From a checkpoint of a small mixture-of-experts model trained on Wikipedia.
Size: 12 layers, width 224, vocabulary 16384, 32.5M parameters.
Experts: 96 experts in each of 12 layers, 32 squared ReLU neurons an expert.
Training: a variant of SOAP for the experts, 291M tokens, 4088 steps.
Below are experts of layer 5 (counted from 0) of a mixture-of-experts language model. Rows are named router (the router's row for the expert), up (a neuron's input weights, with its number) and show model dimensions 0-223. Each number is 128 + 24 x the weight over its row's rms, rounded and kept within 0 to 255. Numbers have three digits each.
Before each expert's rows: "comes after" lists some tokens at least twice as common just before its tokens as in all text. This comes from a sample of Wikipedia text that the model never trained on. Tokens count by the router's weight.

# expert 45
comes after: " |", " of", ":", " in", ",", " the"
router:093105168143136162133147127144079154099148078158143104089149134072144102142116182122108098137086106087100119141082149184128120133141122125101129088154146096126123136147142124127113120127125114103149152082088163117122117138117107139133139121139153091125162124087121124082144143147122147111106150086110109128126126118103111176105148169147108163159079153124103105145095155076119112143154113154096184100131126088153143179169161123115103128133086139109129149123165161094166142169122162117119114148077122123123107111133095148151119128114166118099119126121127096141148134138153085125117131128161104136097139133109101103132120122118117112143102128145149124139122152119099148164119
up0:139091144094166130120110147099153101097133157102094099127146135149149128083151147114141125114112105109149133152119099096138124122164160133106104106147094153163140166150116128119163131150144135120157087120172158133136141083115083109115099092088132122151167121114160173097163083140163121096142149100128123119121092113121147119144105154105078129116137108091153214110103128110097130113124131128142173128152117167149130119176166115135148136120120139164121105111134149115161122134137073103081142157103119150163169141122137119139135116110132145093139089141121138135126153138154143075140145148115113143150122126120140125102138113093133170092144145080102126157111129096163122092112
up1:187143127148125138110125155142097128122186108072144150128158150127098120105077121139107130087106131114143090110108143133130136137096154118094124128152141095157114115105139132143149096115105110130138103144152102078149120139130112129118088150130124083131151142148107120102124104123089154144129149138128156146107139103163059124122178142104137145115094147100117151126110173144094136096161150115181161137140097112142100124141133114076129130093124152109102113149130128193158134143126156144110105151129120151097110125109109176133137087116176097110161153101158130148136086130177099098128132117143126148131123117130147085120147145125114164176118138135162144181083115129106136118154
up2:156104133108101114104178111112153168146160164121131127129145130156123126158114151190147105128139153146147101131114090127136108115141122107105139143129132129191139083138074127155098148111127137139148129090159155129148113098116104137157062141131088167133136124133081130123103097146148120158085128132156155091144149141153121115149126159121135099115127100129076122156126119126101121089120116149133157129098134116146139126149116159084114104143147096154133093110107069145207134124113106116154126115109109158159123173110067165100126099131125139094130128109124157142105111135121110151145144118076151116107163126138194114138125121167129161138122108140106128126150099133122095132100
up3:098102167137127103097147092126110156146143144149170108146136145183076114106168134110171093133102101159153083161156136128150087151128135130093152127156148126101157140144151188110130121149181127146107122098106065133107135136105157162156125124151147100164149116107104137114134166116121124120087163142127146095118133126140099152106113118112144160110163099153148119105132135129123163147097128126132129081081094151176131128137111110130121135124074129110159144081131159119131122147095134094112148131134109132177092122106105124144095093129139106128116126115087131139089100110092114167164107099091141094118139147124127132126154113139148099141124154101140135130135127123090154129183
up4:097165145114128132131117128159088142172129091116134126140138118085127138143100076127097128122118135096149116168153135107129107143123133109094133074090081133127120116117156153120156138144137096132147141099146136147099142100145158151128118172196119130148144133128111124120121133088119097162123125128127130134125100099129142106122101186147097155146093107120110165121169069091146158138088131130131121137137092167098106130118142086119119120086104123107105132130113111087075094139137113153188156129113152140151083097159151147126095127118099123145107101118137123083107066147137097111148085117127117111089094097110108131125116128117100102123101107122105134196120111126139123129156
up5:140069104161094112147116119111137089095116123168137164130119095117117158100096094158139098120112157111156128155158089117120146129108129128113137145141085132124123134171140101181108128106138138062127095098173129121138120104113138139086131160119133154119100161129136115120186121112156135097109136125153103114137115132099098129083081155078116117109155134139143152152122099111153089132132139120146131197140128098183110135158119132092159107111129125120137117126129099107146121148130135143151142156125121105140102123109110159126145118122075160149191121175122145121133129067161106138080154134121104136116152161126106079118116144119113137142091136105111149096121120121145158107088
up6:136143146059100118213122090169130139139111119115155110162113135168138145076126129147108107129122131145112131138164095097127122102090144156118174120124159144129122115114116129126116102111150181109138153125130126119119118108114165154132096115137092114147119149133114097163119100150109081126161133125125134106152091154089124129144135144121154148152152099125149110096066117141131151143098147127135114154104156073186133121107098116076165120145113153156120070136144163121102153112131122126137126136072084125168123111149065134091118127087092141137152107126135158139136126139133104115118157117141107134171141115128129130086102153171107158143153120126131139126146149110117118092116
up7:119138108123156148141159109138111099155113127114137166137145199141143108126133081127111123134096121092101105122110100095133114138112085129117149097121098138143135117101152107105140158103143130124142138068134122149098121132142071146158091155145142121154134135098119093153140112083116134127149131144096108099117145120111114137088064161119116111185095179118152124075129134101092131162134123117131087125126088078166132152153135139074140104100116123127169119108136139120154152120123138155189137083103147122138103148122120143132155128128127090112149100120153121155138106128173070107158173141146103140120183131082104145118093152124121131133137105121119137119142093133108135104122
up8:134114133099109094101108141145136132161117124116151139131149136137137150125079153135134139120105163135134095070151087140131137136122099090155140123099108146110116128108166113144128131132115127122155158130136114135130092094161152132129140142115119089089104165136109119130098140091142085137071084103130142110142151166143161108147113146146104095101146080092144132153121130112168179117113162110161133097104163089154135125108104163140113113116144141157057112097101125104095117137128107125136157119151083155171131162167115175096121130148140166126175110138116129100084124183104159143149112101106120119138109120155122103127165115176134149125136146075123129155101120144093143110108
up9:123139093118145112105099180122150156158131083139135108141143167130125152130125117099121159112110139115185163108137114124132112127111152113115103141150093145118131100121140130142168148115091139145109128124121143091128144107131119120124113110080121118158109079100136110110067114075155114136120126111103174135122141099113103123076131123123143104140124105136119142128110123117119115135156123161135101074117132204144137133110124094135112110160161099138139069145153128130132154131169094144144158154104097136140116167137142103152113172140120111136164116133147102126140099118155137120094116098132156128105076089127127167147119107170068121117098125193094159161130099185115110143106
up10:121146116062135081148122105158106124165087152098170123143120122132123130121168151153102161181125121116120133120106141106118168111143116169114129135146129101133130120071135157108138115105130134155125152138144114113121127115132148130150090119105124141161117088117129097150109114081130086074130116136163137122180153074096116115116099137127097109145093104153150135139159094104116173093103168141106161100139168104111152128103122141103127139116103084155110154122111144151141118103152125149133147114113111142175104168160079179130150146126104182113143123157086129128086124145109097157133106130124135129130138152140138124154125154136149133089114159093097145118148121165139098104079
up11:096127115103140127183151122135092129123171132110141128105160133105148108171099122153130081156097117199143154135145084142133086142138138165096107119152156105157136136095114101149100120105134138104155150138138106135189145110143101126120126122109133098099140128136123166107133125093132150147136115130191072145146150126102086128145116132085107111148124136112107187104125097164081139122134123125130110144160096109130134110129139172119104096111118103124143070140153112142168147141094142120147107121124115141117151115107083167153106120129156125124147095104125137166118131097152128112106088147136103135084113118133145117159164133168084148191127111160164148127118128114148123122093
up12:147133182151118106110130065114090106122142130103096154142134128137141161115090117090130128123114105164160122120132109146110168148150134131142132144142113092136125119176100142147123105161153109124126120065142096148102136119100112124116082106111118093087158148103121138129103106138159155137153168137086101124138124106097153156141098111142059122133114167153149111156133108137073121140137152134090106148129141133116130149125082169094109144076085128149147150151155146125155153139081117137152109123120121173143144140178130126105137103121115179117077070143107128134108114138146075103129112108095110122107148135136124100126105109103141137133152153147117143158106129077100139132126
up13:118095185098171127143152157103140143112110176114136142120142134145147115131118154159106113138130140125160129118139142099147131155105153108132098130151156101106123146116150131136142124100091172119132119132138109082143110136114149113154128101151137160122155116121121128114061097142093101164148164168118092141105119134155093124157166148124105088093078112102125104164117157098156124125125186140106118097126130105138120114204108146153106115071104150164085142104157145159130135158125138152159132118117100086148146132135138166147167147130138097116163131118107175193124153131148124158164132128104115124112142155098122148092086133107130147129120136107087125091130138138103142127158
up14:169133113129097109084113145114141131126125122107090100153137148151169118182155154152122114131123146141151132118122133170124107140126184126098166154129131127135171148125128133131174126109120116122119120116125135096172142171115118133093139105138102148116123124147158127163138145117149081088141082100133116168111149130120139139130102167168156161170099143086174136113098081196162115150139142082143166124140169112144096126121090131152119118126104110155149079109159180119159159142118113157123094152104143107149120119136112154115122172121121150133154150152165141160142138195125163161116151154137127116102129149111136128124107096094121136151161099129154110097124121119124139135084
up15:124127134114104152111098152111118126098149089122160160127133120134127130147097112161112114135116081099146137179126078146139134132130129132126109142130157118116094125126143134118164128119121102119143114097109126143068136118119109151147131117075109091109096155146131107140131105176087127154146120167148101114137146127154120120127150115104136141108123078100087104134159155122112147168134106116122098126118086100132153104162150110091130132081133157103127114106136111137184065127128097063109131092093162168151156157191080144119104146117135136118096117114122110148108105091179102140112096130106122152123129113093120073137104133139132118122118161150149087092092128103135179136115
up16:142140132120151147094143090110120130152131125117124131190085157107126151114133126109154121128125110116136144176119119143107155123104095117120137141097097128154125163167122168114170099118149109143155061135128091150088177087128145104118132171128097113130128144119125118075148129145138118151084127115120158139156102116107177128177137134135082113125108111112169128127133118139148134115146133159137102110107125182102136128117135114095075076099106110092143121114134148068126117106138138121128056121098167139143113131109078154138119118102158162190106141150104077163099130136101113132109136111167105150138113147093142111105131132122112142150112133126117109112150113162171122146120
up17:138106110118144085114115103149133141126163079132179143108108136085106125143168109153162104140150068108105156113114106110148079134141148121136103141124115150126132112150168129117157125109110153157122077106123147158113151119113133136134111108094100195122127134099092164168137094105138136196136125155125143165159104120128163147117131139117124109143106109104196104152149156150158145104101105119134161158114105124108175123150114117113117142094114093136089099101121119125126137129130100129113149077123150131123127108114112090083077130138159167160088119143118128151096110107149108149149105138137090166127112170118152177111095153132110132137155115110130133154118151139114102156132
up18:140098117097146135158143116118138114155143115076147069139155126157110158146096162138135080162141136045127112165114128153126135109127142123120190099123098106122094132133093094129154086095153133140138144156146144133098125157082135178105089129102133122146141096117136109131074132123103115109153163125153155169120123112172099103127163121106140084118118152124110101132095137113103139123127128123114173134136119155147126070109124117107088161112124138138122145142097117134145163163141133102138159124098146128135117128159127128171173135082118186124113137130141161110159133113142129138154140178130103153124116132144115106156127116144109122105118146118157088160076111155162149145120
up19:096142166112111117107102121113140122138175152139128162119118112140158164072107153163117142139113097129125126103139084143134141152116102123085109123092123105168126094136137168164124173151130137107136120083125127132122090125140157083122128130099164159148084166164095060139093137111130104132104128090167107099123108095130151130140137111148122097119119104112158126121143135110138144128189181122189169179139093105130097140135147174106134122104134150163113105076123092082100130142158147132105182124135102137151129133117087145095136100114114141165134127147122111122113095155134170142173117124095120121135119109144135117110153129147110123134170165134155115110123119123129138120121
up20:113107132118122107120185112143154132104140149111143122119123115127097123140146156113169123119128092136140116101121120079099097147156110078129077154137085088167100107145136140110138124122154133134112134112139083084113144091121147138127112123109162122170130161172129113125117129145164154130153117169105117158045092132110128108116153141119111133124095130092148142113094118084130097131134143167109140134128161067146110088067160134109135149137124132134144114103140122135118105140129082134124100162128102109084118163094110128154180101143095126151130094143146102164126108140173116120147114119078122158110109166142125109136150111132165129115092143143102133090140116108096180129116
up21:072128158118118131122124146096097141130155145130127126130137094149124149097108160158123114142118123165142152130145145157133139174133118092113139173104118106136133088138164087127104123077137106110163145138152116135135111119132179151152131137127091139130139152170120138127125154112137132129165127104147150167160107127110131129133162137127109095104109156167114101183111101141103106117132114152129134102113114091149094089128114104087105159146117121142091105130148169153123127130170124150105092161104108161157138112111114143134076129077135094110128102105100159126130138194133098084085132114079072097108108177101136143105123158112131114118101110131165145132167121109072151101131
up22:179151137157111114098131158116151145136129120119158114117128153139130145120190142098074140143156128125119125159143112150166128103166093109144155124132117139085143120119137155156144143157113153114161138101088120125145146134082145131142154165174086072136109161082116138162113125155111126120109124081128113143144112105137094114165158174139106108156146144188133103096112105136145152131095109148113142113126124157111118088130117118145142088165115108138151147089159191142159148107144124136113112123102113144193143120137153127149148151091182166142139137137140127134171115133069108128110147124136130125117117173127118107077135090110113130090146121101117099154124118149136147102134
up23:136135133100113138099096161203109132139149127095135154128135089155118129135142145116138118134140099148154123096077125134114106148175163069117108120131123069128132143160150119093128153145138084158140166132115131093141127135138139125133097088122082139102113146122182121118112141129120111131115152099110135133102075097099133127139199167123095183120111127134106121148114102144083145118128144138130155099112117141149076155131158149114151129153157156101069158123126156112107100078147114131113102121109143158103094136110138152101088132140119137116137148141101127100119103123115124148105156082109129120107123082100120135109132126156171138103099161128112089147140115118146176132158
up24:109139154113146108095122096110150125116193190129146116125104152154122164087092140186140143160120127129100095158104129139121121120095125101139135114142157146138125144086120128138125108124144107121131120130103120105127083131153131127111045100121131143118143162084109126178137115096094130132110114120157147104119168129133115108123096105089143158132135130111151115178132156130108141108147172139138126139104124140160126170080145144092141142127122112155105092131113072160102133146097106114118118092148127120136119166122137161116177143123096151123125078156098134107139124145118106172117109111094150121108136133125159144139112152140093155094167108120161067145160081140120157108110
up25:090090107139138133130104175112119126070134085095167109152112120134132129117117125126119140179138180172121125101123103173129087087130097165136145147111121155135133125082140157128141131100119172127162155104113121093134125110162167108146162124109109126173158134067125130122098134161160085088126158118111109130110135115136153096141118154080135116093127141103112104128150141110096163063120115128050094115079135129151149099129139115141110133104152108154110130140135124161110136151116115106194122122082110144170155139146127118136151175085109089143157150118155152127124139123119143133109142124090110145099129113136116134121131164105141102128110144140124115116120138124116105149102
up26:147137165117144092149169119115164132117132141115146075123133129147141153133122099163132128129136146131123155116116110137120122117130150127105112132134092082146120116104134085113110132132171105113115088138121102107123091071121157144153110111107116122139094102110108148099085117104071086149098094193145111077164094118086173125152111149155135155111156114133133162121123106074157125156144156137147159133137175128116119125117135134105137132143108113148130145100114114107142131142139108144122121105113132123177136152154103166124128167087092135125176107103149102145113070126129121165145084133143097163107123148147167100109140128120094205117160141130145138133171109156106153122116
up27:163119140126106101103107126138123084094126158137087104111132115151164168087142128119123113149172116107159092157090145106078144127125104139131110121117118152133117103136148159139139133145103134101175113139109094124100086109138119114122140111155133154167122119124167115191114185128123172146139122132102136139131128160099107100169148139132119160129163119124109078116133126103138097169134168152147142142163152117132126122099103132137119129141128152148129101172123132104114119127067181143131120155138084110126085118168134115147149159126143120143145142156141103096069105149126120112110116153126118061105140125148135118184173139161143170152149111075116136111137127075133140143121
up28:155119176078091102130135118151130102150130124149109133148097069078172146159189108154132093143131117146146120129152130089141136118128142136130113161164128118126144149112163102162130117125088128136138126137163102095134137164164125146130127090100122133115080113119090116097134141196121122121097076110074116123113063119091108131157124090122129157166134106149187134152116104134126126113113145124110160114143107146102145152095121099106172144105113135108129142133130134141132141143100124146162150133152106126103124126106124175185152134128143146113120070135118094139075094121134087121123105130175112116140129116130083124154142143133112135122131141097095132129127106140129080160127
up29:118157133126135110142101125159153081145143142165124152151147099161108125097104124158147103083116117078117117121097121157138151148153136149082150146098172086092134162120128148125140143163138133088158126098133155120114102202090127107154126150111127144138128091131101121116120136072133089134136117136140097115134097119130106118121166090130102170136180106154168105117126105172132154151191121103153103115114156149157106073114124126132138135132115115120106130121149152160116158125114156114122117134129115137128112140134144144098106127130146146116091141144117125112159100190146114130116182143110124110118068137076152139117140128155109157115164166160175156081137125109130128113149
up30:140101111125139061123121115152122184162174136101123125131139134149142166120113110157153153118061171120139134121138124145119098139139119129131130115128145161123126083126076115116115102133145133085111124145169123140108086105138144122137067083150132161102138146112157124133121114156149092118126119145125082116188142142115143135070124130137137111140116148135136195112154083132123117129125109134160158132112131139153139122124154154073090162171105130169074096099142130148128135097107127117134136106114124132164110200112077128114130122146129167124120115133127102106205084154126154124141090105143148176129148111124131158141159131125143144108128116135126136143127133113144146140122
up31:136123103123111134128093097118094114134147122170088157111095135128148160134150115143165112117119114106147103125082155129083142094155134116157102067128107100091135132162119126106103086119130152113145130139154114124080132137126095167136080134117120126107090128131116167121149109121143168107124171145154126103106125177114146108145140146120128097162112135090120150189105123151118136169116123068101090128148101135144148129192138130111125151105136122118125121108120157131075174161133095155130136102134166115140100147142104138118110097127174150154173113143141142080117159091144150158144160124137096166105153078109152097118159138097122124126128114120163155122107122138114131106100